config = dict(
    n_layer=12,
    d_model=256,
    n_experts=256,
    experts_per_token=8,
    d_expert=32,
    d_shared_expert=64,
    activation='swiglu',
    moe_layers=[2, 3, 4, 5, 6, 7, 8, 9, 10, 11],
    router_score='softmax',
    normalize_top_k=True,
    routed_scale=2.83,
    balance_loss=0.000642,
    balance_bias=True,
    init_std_router=0.00914,
    lr_router=0.00165,
    n_head=8,
    n_kv_head=2,
    head_dim=32,
    vocab_size=32768,
    norm='rmsnorm',
    norm_place='pre',
    norm_eps=1e-05,
    positions='rope',
    rope_base=10000.0,
    rope_fraction=1.0,
    qk_norm=False,
    attn_scale=0.177,
    tie_embeddings=False,
    parallel_block=False,
    init='normal',
    init_std_qkv=0.0391,
    init_std_o=0.0,
    init_std_up=0.0391,
    init_std_down=0.0,
    optimizer='muon_variant',
    lr=0.00709,
    lr_mult_up=1.29,
    lr_head=0.00654,
    warmup_steps=200,
    schedule='wsd',
    decay_fraction=0.769,
    decay_shape='linear',
    final_lr_fraction=0.0,
    batch_tokens=131072,
    seq_len=512,
    doc_mask=True,
    train_tokens=799600000,
    steps=6101,
    dataset='wikipedia_en',
)
Below are experts of layer 2 (counted from 0) of a mixture-of-experts language model. Rows are named router (the router's row for the expert), gate (a neuron's input weights, with its number), up (a neuron's input weights, with its number), down (a neuron's output weights, with its number) and show model dimensions 0-255. Each number is 500 + 40 x the weight over its row's rms, rounded and kept within 0 to 999. Numbers have three digits each.
After each expert's rows: "comes before" lists some tokens at least twice as common just after its tokens as in all text; "gets" lists some tokens that make up at least twice as much of what it gets as of all text. This comes from a sample of Wikipedia text that the model never trained on. Tokens count by the router's weight.

# expert 143
router:498549501527484511484518480622422499538443486434524466512597447486524509553446470435470552476513550523523514499535569559499470444481468494504474613433510471579524506518544521526470550548534479497492460528468463528480474483490483550594554454552488504500506455536461500492480542545486590436523453500516533495498517519520456473441572449505441453425434540508479487528519453455472563513471438513562486480550526458498561481544581503514541560480451531414469554493486545530514488591544559442492457515532513495471498435510506498561514553499498423421518535477526509470444516540509500467444521463467477519440468499549446482421516457535517511484468441540459479439455515525438498476513522518532510490503495469465524586499426511550537509540487471486512503500512445495567528518529587
gate0:501497511483484487527517454476514456500517505497475408459521391477557540462552480510451493502490490512515491547406497528459513516493461578519425456441473549532528489517455491522556539515529565466512459408494513561447498494500461461601461460463507554484497522538557577537549485473503527571579496519500505481433511481503524540537536553515501509416560598488491512504555541508541492483519559588494530496550542582462433521498494445494488505480497488569493507512521513487524518580524527461501458480451548479501473515471453556522509497438535440392526454486492488458513535524496529495535443548541513549468492520526469503523538483510544456487498556499602513567519481504604500517540470517454409535488473524520577507464457490560425431477465507445526552498535602524449508481489486
up0:560451555478511575477507568561515578540565549434515474524448473487473429524510475538528508491540547515450498417540481477562447533473502474555475499410508548498496500500505512477484448532588411461497474495520469451546467441535428530477503509568492496503491477552445542484425515481520473484558583526520389496563508490495508483496507433471461470498491461502508434524487550544460443525513535493483545483481524492457513480526502496531499560549533509456509548499454476571473485426538556438491472409531479487529467503468433463539494569522447540513481514499538481478467423454448478483549527458466448486553429463482534488523473496463462521545495454457457503460446547590461450434511509511494571449485531539456471518460487539444511517549549501548503486429480496452508417472584554
down0:549514570508512495489495538488509494401479472436505527527477452473499455443457504475525527495524540460481492444486421488601523441418463466578478497517453553529560506464484470457508494417482527510427522505451525388434495471496458505428496529538488474439541535516448508524495462507520456638588487542541436479514529496507494487472584462484509490486509518412502504510510548550491526550524539451502481433457508422506500456466535552467508538454500489507579471455526511479487419494446529467533464437479508446543438509485503534565529503506512520609505529518486469529470448469461503570481534481494527532500421547508471451512519489478429461556492523434484526524449461587481498484521534505511522446558523531471422500484538477481487519518516476529500583472429474525509510523597516
comes before: "(", "and ", "was ", "in ", "– ", "is "
gets: "er ", "y ", "en ", "es ", "ers ", "man "

# expert 72
router:478471491458476483534473535478518511491481483475426539543578485518446537507429562539523440546476506470462516532604481550434503573565512441461508505418489499533482567556458482490511518492431561410424574532470567503470544466478444559579500546503559455485474472477522516480465434497539490582452536433481534530481461486482520460467494550468544422555513528508517508468463490509552479487445481498532508557446562535484480516480515417527420468549511441537515495510438434447527498473509527500465480541434509482535490551468510489449506492469465475502486532487529555442475473535465559478507475512511556447544486470460502395529530562459510504503486498540451506533442537554475468461488434470471437542510493452536528535444595496547481441462543451457478442505544446541513491527462452
gate0:469496561463484523460493468527448478489437476506472442475476575526480409539510525442527512509463453452554524368477572449518542502478557501603489501486520499455540515453505448446529520466503477527524453525505446510554463488538456458518545572556469519509521494562488538423493491493462532443498503516505496516455532501485485479572552460512537516554484528548469415529486557501502533479513520490499478520548578451592469505538461531461545459500442537542424486569494509555489512470549540455483561492448464485467525604556502414509546539481474482473483462448565544536486483510515552544482500539482564489461507523529434498486464572485417513573450432514471445502523453459442524496511454541485487477529575528435534532494411405449508543483507490524484488473455477530451479474505500
up0:544483522537565465482538551475491506495471475517472529517455470521504463492539504477477543491464547490504498511522505495509447415502529502471448454482487443520467497490474432511500401441479490539514504511417533466531479506530564472455516489488507523481532516475551559510473491516507562488456546519487547489543457586474471476558508548531538546536526465603465525524513511471600543578478559437532594452426512455518473524432578526476520433532467497529500516502440590567500500508455543525481491520533534514537486508521487403509512464479594498448500507401457514318465474497489559547433563544497457556474526497497488439504543452504478506537421536467523477491486457496514519608516489506530522465515516545575464548531469478527501520479460460533539491496502474518484567477453498
down0:426537547385548508498446498501512520533569584489531483452493532536512497485432462527561449487524530572499456499450523410463485522477571536542459505477478554499478477545498504501579491480420476434513454533478578466502507482458479443513566497468527487444455489432469517499544559478533489433474497508497509511433514497499535516515484564520552481472479424510454527556480577471493491490481471512579521523507529528485535502507444500462511501435472513520512476474532539530601465548579470513519490483498556544493510504528552504535508559476550512449499539474491488517458484519519462408477417473582557525441466464479554479445493464464428604503514476517478449572493465560516437607511432522536485477501575524540455558495479477503447530521524459449565568481527515465533524549520501
comes before: "\n\n", "\n", "000 ", "00 ", "0 ", "00"
gets: ".", ",", ":", "°", "|", "% "

# expert 109
router:522548552453573555492457526522466525523477523459483526380451513488487483481574466488503448543486500520552503473462486464478515520517487518502487464540568521480531481545490478424483487485486517494562461497476488589438505437538486473504446480504447474513464481421478498537448528526586507524544540472453480480463516519540578422440547466466467548545503457503512541554547576482437460469508494527468501484459451545472541466446476504506477537532559416512454523512490464451432534504502590473457563477583479517544523519506525444505482534566458485522521511496492417523466559570448472557480495515472538486542546463547587495526466511514470497442393538536449506488574508429466491480471466495428458509475494566524496566462423526468514519491453476478470439459425438549529451538541540
gate0:495520597449565570464501494475509495498534557572514467457556564482472489509510504472476580534514497472575513452530559529510521563501484529516436532515538498496471502492421480443475428521516500493522557498517426550532510490570485506519465552637529549525442490511493497525473506491495504500485451466551566472468579531511537498493475480485449507531550512530493547520471565511404442539494532486437454424470474472550485480479452463483536527483481481459520478459536530621473498484501446512521471472525522476471516401475464546536492523510457506545488560474500446521488437549519487562606508488521419562433490460463526488570544558535502458525479464464543498452543470463480493444509529586447490450541492477502502505484465463495450583474502509527464517531521597412481512494443535
up0:493482490536605483441557512462516511502504437507487540549480480466532443450438514530541448509440584546436438512553468501503446393503500450454575482509484500456510464474533487564487582522546493521486479534487484454529453507432445526531572521446490458490475495505535510477535492487503463530491522448434504464527438499525390507536503530517525570509527488528451472467535518477543511470549529483559536526501534440425557499548566513485456446481464456519462504496488488443566504541489451498493524494486495509460509566437477374479565483529489516496521421512534513425507465481539519511420490500432537433493550581470489412423500436461471539516482490472484469516526494498479503539499524446605471520497518462462512451597487476507589473528507544501512499438485536543514440467523476
down0:590539540488473546545533448501509558517440531489442508436446514549505431586605512508510524452552524508547481545537465508514453461572479461425502480497548493444531517454554477458511458509443533466524486527481468536558500550495450486523591534534498486467457567489524501479484518565535442599570416423540479450496416495468506477586471486506511571528534485453528497559428555496502424529445470535479463488445453506504475497458484536534512552513437528499518541496483454520433499495496519531447492511480502436495510525502465384543521478523420570464502511469493439553536531486422513493504499547489462487390471545478525517512480453535522524541505520496464520498485464579465485479477483476515491526522512471451545464563480536547520469474520495464466437469587518520478477566457498
comes before: "–", ".", ",", ":", "; ", ", "
gets: "1", "2", "3", "0", "4", "6"

# expert 190
router:508496505516527479502486517550482557494444498507418494515478500463539502558537530539508480507504445469418441461586549461562480494482523471510532476505467459522533485445475530508539458448449385522477502485468543505550482494496548515548555473526566415501446458465482542516467522491509534505457452524547516464494575520569492510518524564495544537452513515479537567443489499466513511538558405441551567445589536475482467408451471520509555523517511397522496502461438481458462515548512441474460503498498482504473477570438460524518497414484477568518533460468530517505511566478466553512461527541490497452458524439542586543443506488539486582519552522533436508485492489521479500596568563500530535485550451412513438482473535530500466468462498528518569462506408492469508518439468487
gate0:497489570496466476540442444487576468538484525518450484474483467487434556485492513513506477542505459486558453543479491533522483527483560433476525506514422448564516463491528507540504523487437470496453586480557491551438548501412517480554446475507532485517498451462501532503501515525503549521438485495500469420526555526488551539432469468549562471467519548592519552539539476482575509506426464419498599505514469521556487484487517450472516479568494532522536499651528550461406429513493437464463510450501485526478514537496447525464419449533478465522477549513445477564489525542431503501509481557521508445519536502444558471531512476555509545510432511448511514497561420491480504517583504506486525517501493521477478479477460475447416527552514491444467475539482481495432423533489448
up0:447441480437461582525458473408508441572420513556441480492497521512437521464545513497479461453413479436462527538509555473532541511474561443515544512468426517538510466463500537503492529464523509513448515558485566544458510486500524474548496452502490467502556489507506552445468538487495498455486493496557447471501532454529542525482503551510478472531489594511470536539529515515476525511451523502513468574491540500561434522453529541461576543497415471470498426484513542501484554451587445484506452499551495547529545550521467552487471469448489482455425529473557505509486543507451491451589541561501386486512518572469551456523513509482510516469480521539515474467511485535448506485499491439525526512570450580474536528499535446468560524597512486473458536476481591498421459555483567
down0:480511473448454473538525486442462478528539452468479510474558567461572482551450512487552475496426461481415498509565481502480495494475503469483472508440517504491563521504580502526503513472558470528502443426525495521479557493462464491441450491505520527557547527469548512490531437483500505443540457425550548483508548393495516484540534499565504482484447562459503486507457566535504525524432463516482551499525492549477503421508505532505526472523506447443514490532505519505532536572521442452506381468564470494611537486460431488442453527480520521515578496526597521522494464523562456471466522507551578545495432461420408589509574576510524470428465532519457484539441529445472511426463476468545489528501465529496512507536454487478497482506508502454517527537483514466535457505452567
comes before: "the ", "a ", "his ", "its ", "their ", "an "
gets: "of ", "by ", "with ", "from ", "for ", "through "

# expert 138
router:416465447415472602536466547456497563510483495485474538542438499488533540449428452538492403506447447521483527522446454463512520577505546452474486447504485476495528573556449491521570559516449513545518503451471485480552465538468443470547554468522511491511557487473481537520532453511469471576472525576446549503471501560465547432558512532522438471503451496472537536504496462436513475469429510516477521505463534484505507495492444473538489507538488452437459534443427536444558488433524464407473496546559545508463487492478532508412491552494518517482445469536558468459481484474521402501480527507555575429509513488524463547455457443534538507462492491430491456505490540503511559487516440504487505487570500539529465544456538528442484510506444529529460487448553474499497604545530490
gate0:424495425517520524528557446470531486504481496513486398529472494530471494514434483442477499642505455501492563485500518491464538521494596562540539504456480526529538544494496479489523561508521494483392543471502480560463489486476531445588563456479566487491493520514536527492513518525504518538468526549475555414554498517560488553552535456446463451439550481483476512473443430408455491484500529557528530539532504534539486464502547543531515502586512521494443489544536423455517416540513475434536512533443469517433502554507498473489496493408435481514473489498539532496563507511469536511596442508547502455484511481457508472460489518452497499439440424513506458547567543565498519476551509533536503486583455458537484531477527476488540473537502517500478585419515482522469528482506447
up0:529497521513497465451482562481474560555558536515535618494480541467506480529519548545482518410470470487553479500502584487476519528450440498560475406514562464535531472560522525539487520468479453504567422527522504506480457535509449523428492555488495522533549483417505480507493539436463499483502467524510502532414415511427507415464479548461583497515478504509549498497493655565507478467535491455411469509511536554521529456494426461486456489495483434539480459520504550500446496490491533491462486459515580460573459476462524457487556506556555510454511460450509513460460515473499511456414474460482519551448500542536502520612469489555493468552477551554525557466486519436494471519488501493471450518491527525498526495422442509441482484492492536521516448529519497523498439495483441
down0:479414492524462476511523542494503491449529518482506469559522543517504522452531560501566526443530514479485483478618483517487480394539529468442503479533465462501537544491542493520495552497529519518415578536517596545616475499448455458486498478541580532512502531476471474549543438547534524479521489534478482546552527552492557502403494474438441469526546496524522519415415516497503440511543526512501582524545479475490549533542493539520469466612587536519523514461600577500520511554447494483421489489497532528421470451477486504517544507472503524589508520477525461548547544476459450520503534454505437526489510501506500506506491509508547495497517506492495497483469543457583530474405540493495501484491439514501477476470547465544478476541490540523435486453495553551553473457555415
comes before: "0", "5", "2", "6", "4", "8"
gets: "201", "200", "202", "199", "198", "197"

# expert 106
router:445490495432459497506482498520456489504476496476556547526515526510481505478454560504546504499483534547529547451472478517502505515461484502479484477450467457436407549491511459452501473456464476525463505519442459529537425539444534536517528574501416519409449567583513461493527553495464523442499483442559485549514599480446455529516498525451480511506545562417503515465536552478395429481472433492591503574533534489521496522526468540455514565488517426469453453503460488481442535534551470517488575430465511454540522459508575468465508530472460503536518493453526526445498496561522512493539534481450509518530515491459503477528453436551454444426480468561537609456489567470501518495501512547430487502514506463456566499454505459453500430522544435530437519461516543484510468525560553
gate0:481454520400494448465501530482482521522436474493551525510498482459453476513472540541536484468581524520577491545476500516487563562509568477596437495504526544574446531454479454513504486484411475488494502587446549418541497570453506429476545421514519558501493500536579486486530497537492505461575517521512568462502505476512393516505500493482545466491492460435507505435575522547544562483509519547468495523468484508483489481450494476457489522530579490539507499535529490488531464541505492542435482489480474496558503529574526459463465510516490511486505443464495482493456454544501480482550573526536518491522574454499501559504594425508498499472498489470421534582518509510516458449465445516542462460467529561396517464507475406518470558418535475391473516462511461471523507516527549
up0:562451532507458459476521490483529445460509536435501492483475524484446488548493491445501480497473462482511510563478503533522503456601492501497522549503496495473570488488511602606492488468442540508556475479559505493481471556422481472489573647522544448487591511424499496496486443508521427569432529473486496528544489511527427433562487564487502506524491439546503470442422519490528477484466523494545553551524500474474455483494480413494467444500470447509502485503518504523494502431493436512552555508466468534532547510518460617500498440460493513505447490471502457521520445442581483488498526489498496456522489494505562536498542506460494486488460506521561488534569521477536547479569502489513489517559496505569497459487570542460551467569416519596497505516439519573467506534413493
down0:483523528495454448487538503550470465488495507504573537507432533544458497478519509442529491527534459593544538502547480494470498539522540561436474516461470584532473488441493465492521511555513481549461484494490507525554506477530523588531507483494533597485443525465532477494497418443524484472469481470498459511471437514516494462504450480469440509450539460539486511475511482457464579476432502552532489570535571579561585469507565504520483472468496502515518508508526423423538471611516533521555489525493491519588527475472431456547591432495537499485477433515531486525552516480528442572454513480425535416608487436535487539466505516547506442477518446539517552463522568493525440468518451545479529541470525557439489502541503465486565485502493543495505491473538548560527444574526522
comes before: ", ", ". ", "'", "-", "\" ", "ia "
gets: "en", "n", "er", "in", "y", "an"

# expert 204
router:457546438436446505580481564504430527458516496508476497462488497500525565521552569408524497458521457507469498544559531427544451491441521525532513492495532586486533466465480444427488480467436460543445473527457551539595539432500525541469527497504474475501435511478466546498476524488461452517524461500569463466523567507530481445517591558488475463494484515501450535452579486482538542518497528521475456505548466432500443456483455498500548576478488479560474459420442547443480497496448526429457495522525464480486520564493507479504453454493525569454505491457542508486486555502515557446537575508570552540508505486525504522433428525538489544495540578513491488550504503506520467549530529477527517494540473485441462399506536438494510444502449498433510467515410539564454557497439489
gate0:521483529522467449469462465522475485557537548525570508481468485621467471491488439455531504459501590377420560544450492518461544565455490466430465526484475516538504510529503482465508474514470607537513530517535454480481465511469441466533425526431487490454512544498491511533550437541509502594516567424503495469576517552555497516513472442573467473502486469513455558525451562485494489490504480508490494487501513553497512438594536455544498478505476582533451436533557441489506447519502495476496453533573518505465485426544505474494479507529534446566519502595447496456530502499418568533457532456567530489572510451488517527499516505525500516556526472473481503517474455481550490450462532536494503529416531439494516489538530566463483530445511471449544475459523545526548451452516518
up0:520490486463592437535530531439527489501411452467493546446445463522482465500521496613493501577484501541549497484540480507519492514506553471585547489515498517484518498540487512483563497442426489533527511487534502546497442518498517540415494487505506527553478465466506542491508520464499468494556444518472561581525585519444494528472519523465455476485507554481478557512559504493493538586433542520549434523497437495491583515471501511529416476444535526502604516465477586483541518454499516471566437470483472452492530618509503527533490439543450533569524531411415480425486511483523494550559510452514466602482447506470521555468566492519466488471501468449509404464476542508492505427519460503511554496508499560526525492463503469530538528474502489516503441541547538524538484537441527
down0:514527516462530582473515487451552592520523459510492500479448499507533460590464477506442542491463503542464479482530460512441529531523549548629451485488514477494479479569618437527555458530564513461567492486499514483470549473468497561493502521520550532593469534492570549521549460507481575497500505440495527527492442471451528444484496546607532536513552479514487442500423478535466486545479583478545479460526555458495518519503537503508408424482518573534528494540435505554515546444444538528462470487482519508493549529508483432465488492502562498468510517453565478497569522488526503512502572453544459531495465568527496502534563500528505480474511476538500465493467448440426459534481406472479476403546538483543477494522518538499548509502498458576559488531470491507440558478502477
comes before: "the ", "a ", "his ", "its ", "this ", "their "
gets: "of ", "as ", "including ", "called ", "such ", "for "

# expert 26
router:442534533503521494528499457582417488502496485429530475483582533468534501480433537475535390478523542505494535489515529580479551502447497526454509564496433508528533579529475452455476526541566489484499523534431452635525492528552548542577519513474509536554501539459422450506507534499513496451454463465485544538478513481514517512557526450517529509526585559534506499543477395485389492485511467548511481531548484558514548513431477528459452522451489484498441446471486534471490468520527469510482538442458512507463504489570541523512560544495479523493577579488533491464459517557496438450511508473469503449550432558480502498512472474477537527426484439554448549498469481492459476578487549512411545535482445474503443491518526503437465496442525487472498454514550485527543481541485553
gate0:508477414531554542483516513460460518483462496506450447533464480490492539485540528495483528521589478540461458541494430433538458530552504455493562508569483492433498499462481475459435507471518488483501590526549474511503548521535472526467490478472507500584512555518524548547475522471393454498512468533458444548495444479487530468515494480514499547486483462510506491516490470460543563512487479539565543483533446444518505520436388538447379468508472548440516540534511523568533541523526461477452479583576488462499473404497537588574489483521463466557459419578441589517538513496577496510565427453527519536455491546539476512527536540517556423475524513517510431484504544472527556539464529496550484516520563508515522488458463426489498498468509525505545465559494546535440504513518492
up0:551425513446497517428417498468500522521530523507481521553437443507469485533487521489516578467495515486511528505426536450494547532541551534507464488486568486496439439480399470577511568458480531513503551518577528493494491566436508479357488462519450500495565498524504515506495530474424472530522521508533467512565492591401448448420468524481472535508461497500494485524499533465522543486505526509489505508460456475474508488517535470458524474485467450425503502512637552484475515507553441473479498504487481514471497500540471578480429439506478447550445405521486512498586472492499564465445519519459491567594512449463492536511500552482533483497539513539515526499499494450555497423496478463514418455466552498510450488506511513562503524513432514461540573463529478493478534577517449
down0:544505520513434482478481505490505517543587492573577508480467459482492602473510527522485485585490479429427574514453493441551446441468422461417542478471572483508471501529538514561575519493551434525536508459518531472494412482477507515486486497583527586512466468505537542510577501485445517431498631529520475506472601560526485524422544530530524461522443498493478486484561414489471505502522553523509481521537509517560535466556496528477539553495490501469517478513486487460528552573544461539541502473519512524526487545472522495456460489465509482465559544474507500507469498513460480542513477487454460499493535536538482490522524543495465534481485515546523559537476478478476532382553489440523516431419495540458516545473487535455484529394487421454520463536451483505518465559457543
comes before: ", ", ". ", "'", "\" ", "-", "; "
gets: "er", "y", "el", "z", "es", "e"

# expert 34
router:480450535582523484427440503531421465513455492506496480453518534476463469463505471453522544462498494420480484501525585536516546498462449539484535593484493504493484504462493509466466533510568485476512535456524412593501472484404478542548469473529455504587461524533450427542439508466484534516437465481461481517522539464454563484480492540558537509453494503504497460525463494394411497526490480520427490555581396487476488463449428493532484481466457458502403464476569481510556393521526528502524562520415511513454552519531499535542521512485515441461534497602504493523535481534507500491527481526422551509580516483513462484476518518479435535525554465525524442501525531457443521435519520541496529574526513422472531487505484561475533470505548497480500546493528498493459507514523450
gate0:492476463451468521418548500592458463539466411454568485513469489544549530500555583429436577488454516438498507550552451504487474499566510457493550477486504446503485493475422541488585523545489522520444513534472553527517514490489535462533493482486520524491460460536464490490497487582513459477496484572507556511468513542594491545454542558470533509445501498488482472469483512539482532557570473602554490476541487526536522549494462565465469516504511497464555520541493506500554523444538433478526534567451522506534540493552495560542453537503546493548520483565535498454416517489544462460491488457483493491559508440461476399553571559494469510451482503476505463552549484467517510472470533403464517504529523522515425635487523492476484576426458470521525519510512503510493530483542565
up0:484523487530577505541478549454585512515498502502468463527498461429556473567477431547526500483541497534514453456478455503486448425499541499491453420459588500497515441515511532543490487529539524552506537486489437521551486523552511563486477464483553518495518494531464484454511508459449509492530555442504470490473517528470506492479486548494462509561549512493472569471534520491583444470482480483523525543524580564509478556477602455525530492543461483511514506533502459514513499547540492516523537396488470502474508444435572495572516517472508466453545481465426463416506525372418550537493520539513537549468570419448479506437444423500490493503504533428532507450529518494510527522517500525464455512474505596451519498474448419564478472535563590469504534503578481490553431511534498
down0:495466516510499489495571535517447477486468557557440475487416404577532516449500508525473460491503480563548463494472533451578434517505527499536471498511567521492442527517582476486471511510492570516536532508515532542507512461540460450515460541447435500485562444540536562564544569554522468561522542490530489438559439567482530493527528425544491419553544527455522482546513560476495467514491524483496521506551434431467570457504515468538462523480466484467521508514517473452500483444473527464448418428475511464478470515484513490459540554511526565519546523511477561538519464565486472494471491537573472524558453513484442494477530446528445451502497564490478466496409484541543483547520456415451505484475464458476526628542474477529375462517453548519504480453540474485487486512481496
comes before: "s ", ", ", ". ", "'", "\" ", "-"
gets: "'", "on", "a", "o", "ov", "ton"

# expert 126
router:476483521425499483533483538529500559422522509490500443396476473493486507532541562490425538428493496518461511528550514487580570462459538531494567505531463521514499422448486451405478456465449457552397514511456557493582447499512551589460537497494471456514467520466491553517505460594470470482542461521570469502422514497547538448527443489495511465537508571489502583483533541528571544498532534498467516519549510479463485453460431484497540538480527510524485458448441515473562453448435528407486540526460469503468505573480551535535508432472519533460569484483475540519420527562445526518536488556573540528518468579478483521457520507508527516499532521549432487528502533545553506511566533442534540471564479524503506501507462499492505511534502505516548511518416492519532548551483472
gate0:462449555476542507473550492470469568541502498506521534467457476582534471471538522405573491453507488538432491423486479468537481475459548391535513529423533504503533463428530468508474563470462485483450486492531498465531482488517560478538464482500498480540443524459576573565580524485570502499457558514530543404468571423521568514533432533529456535506482503562470463522458527454459490454513507496547560531545491493549465422482451559526474497547533438534513500491543476464494503603451497463558564425509477432478452551527505571511493500457448519470501531479513499478445537485448460534483486477550448437527539491478475418449527498552529478465506483539541542529514463544466443501506495477530556492536474482545494561573439470515581514488531519504486496491474570556490544506522534
up0:491482502455486455540454469502438497565508496575436434521543549540511492521498485584509545477489492482490551477510606428521492536457472515516476490479520439486499515489493514450476503447512528559455490443553446517485510505389443480573573515539483456536540490490512485481546500426521597547416440456416551488532564452523501440458430484525559439475489584464509493456497551514512563522517473494539599491459503482497543495488498504485496431504473542533531528447524483422463509483546475530454460463512510449497523529428537406501541443610578447493489434534430529497439551549540460530538520474492458495464522573472490512509562464474512530535530542521526472479539539469491483521473498540513449502549501534579469463510564475459511492478468513492539472476470489496469567470467450
down0:464540447546481501481517450526475478534462460485464548511516507469484444533519518558525512558478542501536398551512533475521526494515484508495512528464550429516449526554505474487409491494559509509521531544399503456503475510512565533466519483462576488384550512475577454504538445481480495573571485547533471517509535473514445486464516466470438594534516533576461513457459475502456494546520512409442479474471459483505516464457523497563516519502517490455472507519538529534382532494561462517460473496478473451568455496473454551541507531491477569413448459524431461525455501488523527478557474481463505493486515519490511542538454545466528467496496587456446503535532440545513480538492517456553512567473559519472511547477472496508526514455504533520462475653564470502475569584534522
comes before: "the ", "a ", "his ", "its ", "their ", "this "
gets: "of ", "for ", "de ", "For ", "about ", "New "

# expert 235
router:424450462429420581487449519471439520539491505489532484546464542461534544445418456513461449505488414516517466495491439473529533569466509527507523459549495451478516541515433523553632516518442490540559456481480465512557494541511442484496467471503472501536549470501492527515517427485445466533501511568472559523480485534521549477556489529581441492505467475513528517529546447532506546422437523544473489504453537476493441481523492480460484470508504466428476549487462542539573474450491451414503487535508574537465504486540489454434495542524530551492454473552563447497461456484505440524469536494556576450536517479531448513489451442549507492484481490453516501447503535541538526487517445511535512510563573558500459499455440532419437489509461553534470557536546514483438585538517537
gate0:480508527426457452529497479559528442554534517500522597477508504494530527482483550570463482522553505454571503515453455497534517567508486495520559466520514424571433467497551504586496536366484480557540546465480501542571499476513433479508402568542513534513479543472451502468479470436500525446514454549488507545518487546444505483457467550492555531554554528575552470532450530509534458424516528541474436531484505474519563438498479468473519508476451549514473498523538531440467455456518462447502525487463547470505487517485538508472542476506564447516575487543505491425459477507570438496453498469528519452526497541453460461541428499533455460555521463462494471476532479515467518516570456439568516525433507600545470500481585552525498510514536487494483443506512509460440468471577476
up0:434596517481448423489556495483526419536491591484537567533498532489495470438516504522460498519537471507491450470506518536439484446514508566464552491527513468538438476431564525537495465456478467477529482475520508571507550489482499537507442504503485491538458489464501468489512416457469501487491557547497435562479518505496565544502498509488555448546580546539579462476497556567549507456526565522486455613463494493517503491429453478455488500497478562453522483526519534494426466407509496481501553477465541487510482521493532430486549455519483511528504505517499537403489502563528473535495532443524621460499481502469477456505401494482461454489456498479412494493553446494493489504570464435599406491449529510572474543525481521458491484512503480529488471516496567496435457493557449
down0:487548480573515545507487475575538527516525488500392480491550485478537512473465504551553540487518514476527492564540512519470471475553530481459463523483489502514517525509505532484513549477539559509412540464531544499430514522434589542556433501426435423430475517479548492502528568448510474513545464450469545506511533533561476531485558503478488395393509485529522429495529463560465391536452461470552521545536544504582500508533525522492507521518509538548532493548464416513496454512586424471501466486549447486527486484539554519550515444502527546464460481443448476517527479512505514526523514526501513516518499499538459568494504463522466492570598406480556558485548511536467484473413481459509539504524462528502446506549584470443484481505480444532494406456498504468507514447481537
comes before: "0", "5", "2", "4", "6", "3"
gets: "201", "200", "202", "199", "198", "197"

# expert 172
router:520509459501489477512442516580473538468501511449491566444491520491530490466538397518544502457500498533504472530450500474561541556507465525440508542555548489470503469520552488415494538484539530532561481463476451538486519449488496487511524493484425394471510461418498513498472482518465494461575478513445423462491529475566530478521536459462480571442520546529475517550525534530468531494568422575451519552481455520534506494430478530453522555481534428529454501553517447466439530477497538582470507527540468507478505511515440464517418542484487448531478505531509455542496521515434504540509497518445538434569467464528555573475465498455464552455439487586471575514525515440455485475480554554524498553481564562504548533509410495407525515555442527496469467539443555464506466532503548
gate0:523509483560441543505523446561535469450454546467467546545519486503499546428516448552532473433494517501517406486503401537542488524493576545444530478465476521554476462568484497521530544514587489489522443558511470469550521562504514512507489515482440458561547490519490498436541561481503425493555561506504469514536524504529504442504424528541527511582531495563504497556541481512602448523483502562514454444491520567522566439433503477461542493486476483462533463535484564567459552492517525453426456571505474505551542540502527477479484489570528587439508553518445463470550577555516516505455524537516488476519451554493569508544474481485519540535427579490545517479573495555508520477553617522483444472455492529463494556511507507445511468532536498500488461514447479498474507484502478
up0:520550577573507547500506489491543480551467453561527481570515560473526551505467494516490493536482465448493511490466440482424466428458536491498420528527512556440404489517515458481588452462519527489515452559462424464481573491460537473567522496513489469556512457506559488479473453456536521498446555492517515563473541533508476458530541552479562485520505546444569508510483565489517495560447558452456509480542509490483487554473513474464474467561449500501530470481431520566471616483518505547477556488517487471503504497489466465520410517541539581541443532530413515424513503538490519505529505494507553513516484539469480471501476488486437536543461597492502431492474503487533527526596503586508476452489623460519479512508492480381530504507515447496542430510468498473508498484541546
down0:487445431482517548505519442557483513501541417535431491518518487507527533477483558473484494464509508528444552493440567502620515456441477531413530576509467474433485550484511517491507558515529538524398477512528540482500481554526470507487492507523436493459481531510449565592558497497413482496554428510443444516435455490476492521491457414493561507496519544486554446501504504529595498487542489542486530477541500456522514489493480473468521532514491525490466460522539535427433449520487469508536475486499558501566527531523447518524514477448574528450529438453570463477566499456482540505485596513520589463517562446479484534426515485498460499466510520525434546411460498492477534481463550539506536571500439542455552522515501494498521442438511545416534530444449507551544485502472518
comes before: ".", "–", ",", "th ", ":", ", "
gets: "1", "2", "3", "4", "8", "5"